Experts of a small language model: width 192, 2 picks a token.
Below are experts of layer 3 (counted from 0) of a mixture-of-experts language model. Rows are named router (the router's row for the expert) and show model dimensions 144-191. Each number is 128 + 32 x the weight over its row's rms, rounded and kept within 0 to 255. Numbers have three digits each.
After each expert's rows: a language model's description of what the expert responds to. This comes from a sample of Wikipedia text that the model never trained on.

# expert 21
router:135116147161181147130105115139139153151119163141126152124125049070138097166212119058152127147075181112058159159180141088134153111151080102122121
Acronym letters, closing brackets. Closing parentheses and brackets, and single capital letters inside codes and abbreviations, such as ALG, SOL, NBCSN and airport codes, often in tables.

# expert 6
router:131144140172159163116103140118095076161126106074116127106108087057096135122200146126138119098175138147100161153135169146160108130120114125150116
Mid-word syllable pieces. Short vowel-ending pieces in the middle of proper names and foreign or technical words, such as di in Candice, ae in archaeologist, ette in Gazette.

# expert 31
router:148148113104132173147131100134076120084087131121039141095098140100098094030174177127137165181127167156126139144133102137104130135130164068105116
Non-English script pieces. Letters and byte pieces in non-English words and scripts: Turkish ı, Thai, Telugu, Cyrillic, Yoruba, and romanized names like Yu Kai-chun.

# expert 11
router:154146134124113099060088196100112199195128129176162125199153130135086135133083128107107151138075057113128114114143120149125120064159139102104142
Infobox punctuation. Colons after infobox and taxonomy field names, opening brackets, semicolons and slashes in lists and coordinates, such as Tribe:, Founded:.

# expert 17
router:138185082154093099167113165100102159169108183117116110132143127127090132152081114155103147159129091102171138152076149149110155128189160139175144
Pronouns and infobox fields. Subject pronouns he/she and first pieces of infobox or table field names, such as Residence, Area, Location, High rebounds.

# expert 24
router:084167094186155106159129086205149085124145152173144158088146149116162127151058131136144063140132084147154138138199157123112106136130114135109118
Word-initial letter pieces. Opening one or two letters of a word split into pieces, often capitalized names, such as So in Soo Line, co in cotton, f in fulfillment.

# expert 14
router:101126171165098084140162054105079114122097095119098171143139164161143122130076108151114118123144127128119160099165110122124117145133149177182112
Technical noun pieces. Pieces and nouns of technical or scientific vocabulary after the or a, such as det(ection), acid, species, micro(processor), system.

# expert 27
router:085142105096164160127130101152136084099124062140150122141097160105203125148158144144079096193086110112165104130155095133078103091170174071076132
Space-prefixed numbers. Numbers starting after a space, such as days of dates, ages, unit numbers and counts, as in Died: 8 October, aged 85, Base 46.

# expert 4
router:143123162088109133143111214186179147106146140122172131155127134093113166130151143140161100117102150097083121113140158085166119128169133114149131
Dates and table pipes. Month names inside dates (5 May 2025, 13 March), plus row-start pipes, double spaces and heading equals signs in tables and lists.

# expert 13
router:099139122147096054144133114078084114161157128054123142123141156169083159106143122204100039091161192094176148093132155157138121129113128152146142
Mid-word fragments. Word pieces in the middle of common English words, especially after prefixes, as in rein-t-roduce, self-de-fense, met-ab-olic, att-orn-ey.

# expert 18
router:106130081069106116099181115171118162111115137143075129079125172139177099167085100142106101136148105119146110056088179146106085107092109109121108
The preposition of. Mostly of after nouns, as in outbreak of, 19th of, plus other prepositions like at, in, on, and = closing a heading.

# expert 0
router:109142135127182134171180117111099116184143164137109146142131131110153169157117164085216153157123122163102187186172158113132166112110086176173113
Determiners and nationality adjectives. Articles and possessives opening a noun phrase, such as the, a, his, its, plus place and nationality words like American, New, North.

# expert 30
router:099114143092114102112136096172146112147114141099168119103106137132053140132115104149154126104188158168205110147104065150146076147104121122153094
Common nouns and word ends. Everyday nouns like years, death, father, daughter, family, and closing pieces of words, such as ence in sentence and ice in Juice.

# expert 8
router:132115093044166089085103082078153140138046070067121155136144147136173168171096114144108137122114168119168123163132170111162106117105124093145173
Election and census tables. Word pieces and numbers in election results, census and demographic tables, such as election, population, Total polled, st.

# expert 16
router:153160173139147137192183123122122115151138142126137137144091185138170165174072128134139156124104142168070124115190178096099079165117107121128094
Articles and determiners. Articles, possessives and numerals beginning a noun phrase, as in received a PhD, the ballot, his, an, two.

# expert 20
router:161081169206112105096119171168149098139136166118166103195166105103113119095136089099103189205079149132139140057111149128125193154168148084115088
Given names and titles. First names and title words, often in tables or award lists, such as John, Samuel, President, Award, Best.

# expert 5
router:118147093032156119158078125117212180123120160167059111125149127165135135141153155142152127110076151129073060133164110186129091102191137124147145
Location preposition in. The preposition in/In before places, dates or fields, plus numerals and units in tables and scores, such as in 1883, km.

# expert 26
router:170055125192073105099127115102154093079128107149115115161150138138101125140113121133171113094112116077140099076092131181136188151134140139135137
Media and group nouns. Nouns for works, media and groups in entertainment and sports text, such as film, album, song, rock, band, player.

# expert 3
router:134180125123111129099111186091135125100195144130148141129092079196084125091123103124079111145151081078103106176153134118117136092143119140099143
Hyphens, dashes, line breaks. Punctuation and layout tokens such as hyphens in compounds, en dashes, slashes, pipes and line breaks, mostly in lists, infoboxes and tables.

# expert 25
router:117117140103122164131120155156120091093079138147122160104124194080210115172123117081149134182106224077136143117085060068146141148150160137102133
Numbers and Spanish names. Single digits in sports and election tables, and pieces of Spanish or Portuguese place and club names, such as San Fern-ando, del Vall-e.